python train.py --num_hidden_layers=8 --hidden_size=320 --n_experts=32 --experts_per_token=2 --d_expert=576 --d_shared_expert=0 --hidden_act="squared_relu" --moe_layers=[0, 1, 2, 3, 4, 5, 6, 7] --router_score="sigmoid" --normalize_top_k=true --routed_scale=1.5 --balance_loss=0.000188 --balance_bias=true --n_groups=8 --groups_per_token=4 --init_std_router=0.0169 --lr_router=0.000593 --vocab_size=4096 --norm="rmsnorm" --norm_eps=1e-06 --tie_word_embeddings=false --optimizer="soap_variant" --learning_rate=0.00268 --beta1=0.95 --beta2=0.95 --max_grad_norm=1.0 --batch_tokens=131072 --max_seq_len=1024 --train_tokens=932100000 --max_steps=7112 --dataset="wikipedia_en"
Below are experts of layer 4 (counted from 0) of a mixture-of-experts language model. Rows are named router (the router's row for the expert), up (a neuron's input weights, with its number), down (a neuron's output weights, with its number) and show model dimensions 64-127. Each number is 500 + 50 x the weight over its row's rms, rounded and kept within 0 to 999. Numbers have three digits each.
Before each expert's rows: "gets" lists some tokens that make up at least twice as much of what it gets as of all text; "comes before" lists some tokens at least twice as common just after its tokens as in all text. This comes from a sample of Wikipedia text that the model never trained on. Tokens count by the router's weight.

# expert 1
gets: "2", "1", "9", "8", "3", "010"
comes before: "–", " |", " | ", ")", ".", ", "
router:512525433438586504501482568483554578558440554513568495433466458618526573474506427448534501453475514438438523469507504467494530595504455458530475554530577482438413572432490388533487447571526541
up0:448475447518506464506421470505484516521506393574578488529414548487496453492576484549441388555490442548537497472486521488528462473448485472551495395567461451549532486498511412603510360510535461
down0:556516599550509527555379449504542524468584562557476542494475512556522517465482527425526409470417504529537557540448462543574436425565565445503438450512512503556496571470577480468624474509487520
up1:531487516523462536561517546537514534490496424606519443511438456498561551488452507493537437519533482484506491499584485531545459405536526501618476498514501535516540446615473495534522552597518442
down1:496525534563503509486542382396488532484489444324422432566472403496448434456485499501509485516477531598527571551571572566584436512525547622493434454568480459487520531495359572434541513496477523
up2:605502511438496548554512440517420482473440455568528486468500415456504588567475440523523543429619397484442538496470505447530477426439538437493551483535529517389426475405465530513473524456493439
down2:540542517567444551541499480597437529448493521519477581463531553464622627564499548547605521454541513494399558497519502480490445481536504569531431496489585500451465549498476452515549534498538559
up3:495474480487568567503573533476491563451485496571517491565490409424517520564493502484494550450487509493387533530491511534420501532444509497566455468438498546470471447485545489559504487551549410
down3:574356549522455543512425534472457545539512518465451460492453593591611492446477514526473473544504463555453544497484505538434531590506485530474545429533486588414512512571474563501570425449498536
up4:506469533467500578507411451428570508520487495490570563580437482480494490482543526333554523523545467578471560445488524477566495533490513522459463486529521495475472529604454505508470516527452435
down4:602471451398500449515558575561590553464450542556519497571524555520558477489607450494462538530424519503498467462477492510494558437452491459498441436484575481501477524504503499548466398514530499
up5:461459442595486485514535417496562556499518392471477514483513447588462496470545509480528446469540576509552466518427468448504562522545506467530511414483501471491480633536471499398512537511445434
down5:534486496492495594549516501532617557448520525423493528487452448457483472359499530571504462534517565433503516561503591504450530425531553583469519539513511549466521471565478456420536573498479496
up6:534516481491504513559480509554451505476471532521543458418513474408413423452504575524553553433421539455520476497591533518483499401598487482507588512546399581563478455435409452483502547591622490
down6:471469513462550479483389496487508499522423445455536527579480401510511437489501573484479482527496438465494424444548571534494458583482478426478544467605458490503531509485597477426518542512432459
up7:537530484494531415493522450528418527468631489541432485497537502549569559458474471506561560527423501516492528516469458523513469529451443467490482500477457496472569446554694528510569538438495463
down7:534504570493531523489424474453511507513485439532495483499558516528540513570447407421520492454590496529504533501530479522499410501516512538520505586509460420505449518460536551613507536522525516
up8:474516499463605490504519509433506519468499382530533524431402504591549465576498475528472544463385487502454460502479560503429418492471448401501511512500443473493589568519495547440508472546535517
down8:538492489543413443452544551468533464514462497504492497537482409487542424528472576451535441456492397550534418485596470495527502541480520551465556488459503524467503544502468496549440533548545613
up9:465494428472521563493496450500429431528458519553487568460519409525497559529438456413505409409502535459516578524498449472526531373566507581400447572521486524379461581447557555515629462585530559
down9:535462423542546528447536524550534575550481530468413491527491523480477428548553533454524481489532517527451514459545497405473517580480517610511453466504614498487425504506436506555550496444507548
up10:456482515500511457501577417520580551423511558504556478440530573533392456547557518440459418485524424487445506499438446455484544527443453432570410439421532502502511458541560530508561499497462482
down10:582471491427546561587575568429524568457580495480521641489456542534381482480479491510492479537478459529527428503496556500574461504498458501505417483512488440559499543451490608555462591453513552
up11:521546492456519491475527509492384524542452407541447449515465557472499564481493427395541503532564640467462574554531544647423506493522493434446514568539479508474470526547448420477511547514522471
down11:561541400501493557515572570589548359501540470569561523491552467531442368519568559553547516531504494576507511557386497456446502536524422520551496474533485498472561530551338508425406461435493467
up12:477508452468493481516456518509619463528501576515498464501599421603529558509442580432541472463512579500480512567534441529570521457518497504531483562478497382462521568478492423527518562499468470
down12:504413523454482554577553468437494511506455497493531445522532485488593461611545478548477529545510481486515494417524444466489437512466494526464401494512492485535549476467444567480523451502474504
up13:427584489513540552558415556495497453511540543459648511576470455556527460546566592495536588493497520489448504521516594542410474474421442526548459522510453441483463500494400505522486510607484552
down13:505516457500464450545502555508492392561455520466502404355479504573537553511475477506437544477466418487513564542437468562505514511493568391529476551547562564474502446575486431436544409459500480
up14:532561499519521524453509534510501483513444426501577528629432525395485478548495501527544441490552493446555535489546446563476526453484564471507432535476532464419561525418464543557469465414488595
down14:521509507498503528534426582439491508569364520482476516524453461507525556560443493434510524519467547467504551437599527492499520492443534499565507529502540482556509630492577396613485446418489480

# expert 20
gets: " |", "a", ")", "i", "o", "=="
comes before: "\n", "\n\n", " % |", " V", " Date", " P"
router:528404436462556526499495533518435487529387477488508464503451523479485495486446476454452617434490470505365514557480528487472529505522476474458475580496485504462531588427553476422604436490567407
up0:528421459504525511549505565480503476453432506500555515487558540498515478539481462493383475531539454498553502496576530515502501466467470441428412520546540426457476441557570553499527488595453447
down0:483549482518561522485449538568603467524513492502577574440500496517448446464563426581575554557478515505468508496531423439593451400375406459469543464462477427537529443523562487561525478509444488
up1:507503502512416559489565487415462529374460506485540558483504555518496478514465515500496508485505562494455525501502409560475505446436523494596477506529473517477452552453517496485592484528569460
down1:477525445477472543521539469464550484525422491558518522515455488449533498578520496426412476478498518516525653563441422581511450439584491506543424640470550527462448498523521473488532467499572635
up2:446502432555358498493417463439479465514399483471496520463508586471537512586430508480451538511604373492437508491576482556504557557602594478620493482546492402640546548516538524517599429550436565
down2:433517355511420415623501513559486505555554472503496522554471497527555527572493540581463426536467475440494414491488519531528446508526572548462485552482505571550458558524489529577507479468495574
up3:538443449481518499536538472446431432552516502452526393547480549477494536403417500427550488476590514408523543601453555487526457462494478481584458505481425553487501474518530529436511491628547466
down3:458495531588565525566601541477514458420546547515449513463477406449460426477526502519485479480546475505522552516605569469493600564415527602514494487475465464534507438549528541426443567461474513
up4:648583438462507517495476603450493569480505529515460444574499594503568470448493516503494535558425479577519533439500547459504478400564424495476501501548442502525589495450486591485572502477554507
down4:576474516479543494589499471482515542541504418494462538589488525455504558475518455515551516540506410535523519493519450459532462556549540524515519471503525580536532577512519488496522504454402488
up5:580544515499575394495389490553477438510524495427501569512459469390599512579487468483471489490485471479422539550418525448532463554559474498384488553530490437546476483574501580464470547506485426
down5:425532465436513472520583457427530585566498451494482524527541502404464508520442503520569407581485560505441505568467346441525498513532511520483453469593527532572515488485476450460425550511420455
up6:514464502510550439520524525420476483572543491494455499394504578547558473528482515556551400506529427430534639481505478557487494633593513471436496474412480505519471425468537424472615437483477533
down6:570555520523494432479494524513502475514539504523454457580580488526470540496414585542515584477477501451535534376505462475458476539430516483501592493470432490586444418578538393486506523488486482
up7:471486575516480528497471537464623452513544534532526505525411525509520467422432453463516612492512473493539528517546477665480467541505530464467405466480490511532557466369528452405485470404471506
down7:511487498459524533507447449474548488558422637494573549530499491533481451507526552542556440426418534408400432534534445552557484498539513517509505437418449439593466498559523469525522443474440454
up8:497414503390533453571554504523515488534519499462517490579485572436505444453524477589529472455443493377530445494451431508456470439520443577510462585479501499412480490550549538507391470508488508
down8:559465507517548460570528537510579535422560533451422459404523433428460542471558483569462470623509480437509493466494515484494426490535504437550486494511537553462547443538520492488455534506552492
up9:536485525550589571512544435417449468475545519417574601456485493446501484469483581570505540462472518527458508517444464534416523573554567426559472481488502507522558567484492518512560507544478515
down9:439434498497442537571492518514595471553502537506492646519453503551504487436473455679541550594536573484476423533431462531543493511551470531536421466516469513485581492503603576572458474523541479
up10:459475500409572482547482563491523529630549517448459568556493574470528445458529620541414474602468518506564467542491538463480521546534489515502496525426457467513440531551478465574511502519507461
down10:458491552531536441555548534459537431559437485483387408412510512502486299481498538512431424490483541488530519544511548562490498373468599460421448430486537454492459563476554481478465456530457575
up11:415462473485500607499462587558527539549461548512443464461456453516537486521456495540479547570478507511483497513543609576468582476458522492601464500431484462429489402488447550547465503507484419
down11:533464501428502460464441530544531529490401529553522426574530560554624362413545445466448438544498514479469527518556597570535433476636528530392446499377471533539493507519507546557379498459514533
up12:585480488478489597495582455440439611495455536505500434553419435634546553542522530515490493484465522526461541523473430439511530564504505584486443441485537469526433495457448407462519423559455512
down12:473495491533506524484506520433451462638451498482522556514504529535465470468542627521453465524482441565468456633524457516528477474465546517488493476578546394463556533505516521300560429485549537
up13:564523486551548545567537454505480569460432370451458404485482456511440529459568405557520476513585408506497572439522522649512492430451498411532544457496497485482494563460576484383558550417530523
down13:498554456535511560526462493511562434477483494466552557490446570484363444492466474535446474470459510436450432487530509572527551520476429478581503495546493523430528465407414467442468430438444544
up14:468453513512504433454461482503487460497548474504514482487585571507574483534450522473534544495409547408437440533450375547477575535456527475482356469497486613479449521503580470500501612533403460
down14:526417506476543503593463493507467482437475488578503533479554474500439471558432537514590503490475480527557606418442432583445461580548519561587433521495458488651480493505558474503541530476477533

# expert 26
gets: "it", "ation", "ic", "ion", "ated", "ing"
comes before: " to", " of", ".", " and", " in", " the"
router:458502533486528484476412556510440548553443531433548515432543520492470504535403428465568584509507512509389614469502502472527518497479487523454515547555398455502454602496489546575497539551581454
up0:461430498496425442500518610475515458570522556454484451452475397475536474486478488559453524466489520529478521491486522381531551422513538447449504509426469493606430518525518365573507561487491535
down0:462483451558507417601485524440537458440462453491512516548526489466529452485562472571516571467400396503441422500592463434444522497398535514477576542513441521499514504461591569450504512556580468
up1:484568497426492489519487459499521434566479549451471584380544515563509530494469479542662501505508517513437479533487494428562530537476501506450449518522460430511582473448454521450519478475514414
down1:525428446501518571499611477450467534500495523519470466522475478507487588471452368444548569499504543557459502478453520558483493414473510549609470398495495595494537484497520539569492475510568529
up2:556560407563447544474545479570463502453489448465584398477450535551494465499555443479463499503466502509469538458529452453408542493464485470500498461515486497489569530554525481530426485453570521
down2:479511543468462545517499576478514485543456633620594535466591426521570479570430484473483513492441475497429574516548484476415411493571426496539556464509526571412517477576438405481523515447508558
up3:490469520526526573485473482471533508543380573499424554570543572464405611561490457560456498552474507515518612437487503585527578598534581589581513468485484548498481539451522405445474514466507488
down3:526569455440529441462572533449519540517484443494499508539486411449477450464448524538555480557461483477530577454499468533522455460419584432515506537457508478530463413556463536481511477486569518
up4:512560513370515487491443530526475582512568479519513437430504555560422516428493512467485450463435467444441443576546504544477555560464528463497523474464521473505490562504558552576532455538549544
down4:576481461499518532514532456473541471442485426382450593517491574482560630557494444492522520555576550506543534452494485464451465529461525582511459396592489553441524455485496436494480479419553578
up5:500488512540459518507516526478529502549500477509519541576486557443420555415502487411494503544403457470424545497476532511564544483559541534401553440541465455462442616489485488532446516534495429
down5:460483428521378389423607479458407443488462484542487448462562547577440351514475509483554478492504563609515531430447533519441513530513560488393498442436489504487451500578509513524552557522512508
up6:510431563455583443431474559572501539511471564514543568495410488471495520616355497555544495501479504540512473521595553506466409546428490494514426497495500548529487559525584554468534520517540567
down6:426514522503519552483514463423487445494468567576498520455454497602507340441466623486475429513513537552530422458550579486484559481513548496523571530508593393528521442496434556558534454533464588
up7:584438482505501542544499520505585465462415474520474424616470487422476495576429537511554515486451480580496543524557452571471491470426534568539467479537452444478516531443436535509467552470472559
down7:499536456624551546484518405564517510503444519477444469583517555450512475411461506509503495495494499612503426512514542516427542453513541474506563337562487521500494541481499529436504442524558432
up8:480521466510529575479500470484502501509450571529520548449448469473449549515513432438620458508506469549486452508497460360479463514448470562399531424436575506481513563597490596450493531442552477
down8:505525429531508479476499520445344517519454554570478464528408589551411500472476525454579386478465469508476539501475473479512527540445528486545602569499432555525535512548518481462512439481550548
up9:528473503495451450403467433494516471593595523512484458444501502576502470524433418495514512511589409531370543496577512467471496459476502531447472519530509419430515492510537471500543501578493458
down9:544504489573522487483460593462506477425385491538483497537537482505507528463532541558446456452550536509574505545501507434437517429568514509462503470393511512485648539494486459630470450497566470
up10:592533479510492494438521488479572526551441534484442426445504525587540445596421385442417520515428453584520436480527518477532509380466440529513489536492466535477453500449510466476434554520572561
down10:482457461483519462451552412532447405434553522691496436534523533480452568503528562427524455427529456465531526447384584537509583630511593586437521452532497517497437547524460509451518544503488561
up11:505553481517531466454512538457455630535535537424521455471470505584440552494444471572476427545571546465405570526503467473555561547493485542505514586432560503538390550473453521484483458447467371
down11:430525540513436530494502558460444489579490448434534546506436526477566549563541443494530437487508578446504412509533523569553411474476431417540458451543509446471458455451509482445569468517476472
up12:591538440468467534488573485469323520482470533508567443425498484446483569433444545511496426421470547406509487494457533468535511388508532400480487529571478477531477480502454500491557511529544565
down12:522534543537452490536423538574440479491517554503568558558548510526500481518478510531535481422441579513538528496617508538455478475561450552475527542517565525402498478424552530453528387530521416
up13:487468423423502524494483464553637592516516484397528481480571483494500459460509528466457404505591485472430578524435507441564494585501534452499501449488531523514457560532458503500553533480585469
down13:478449544539550514448540508452593496388515495563476472462425495459474349468544462358433464526467467490466485557494531515546418523530500655444589501480523483428436503438465482486539494514572472
up14:473568571383585456486500514502482436501386501509517547549573558508527432496475516420470507488525471467586510497504452608490545474461517488418442526478431437559471532495479529562538503417484537
down14:495536503552525444497549468518441521501467545491477476512571463543509474522530515468486541431542525553482460536536497516410535524486514509462433543492434451478540455532530521494543452490481552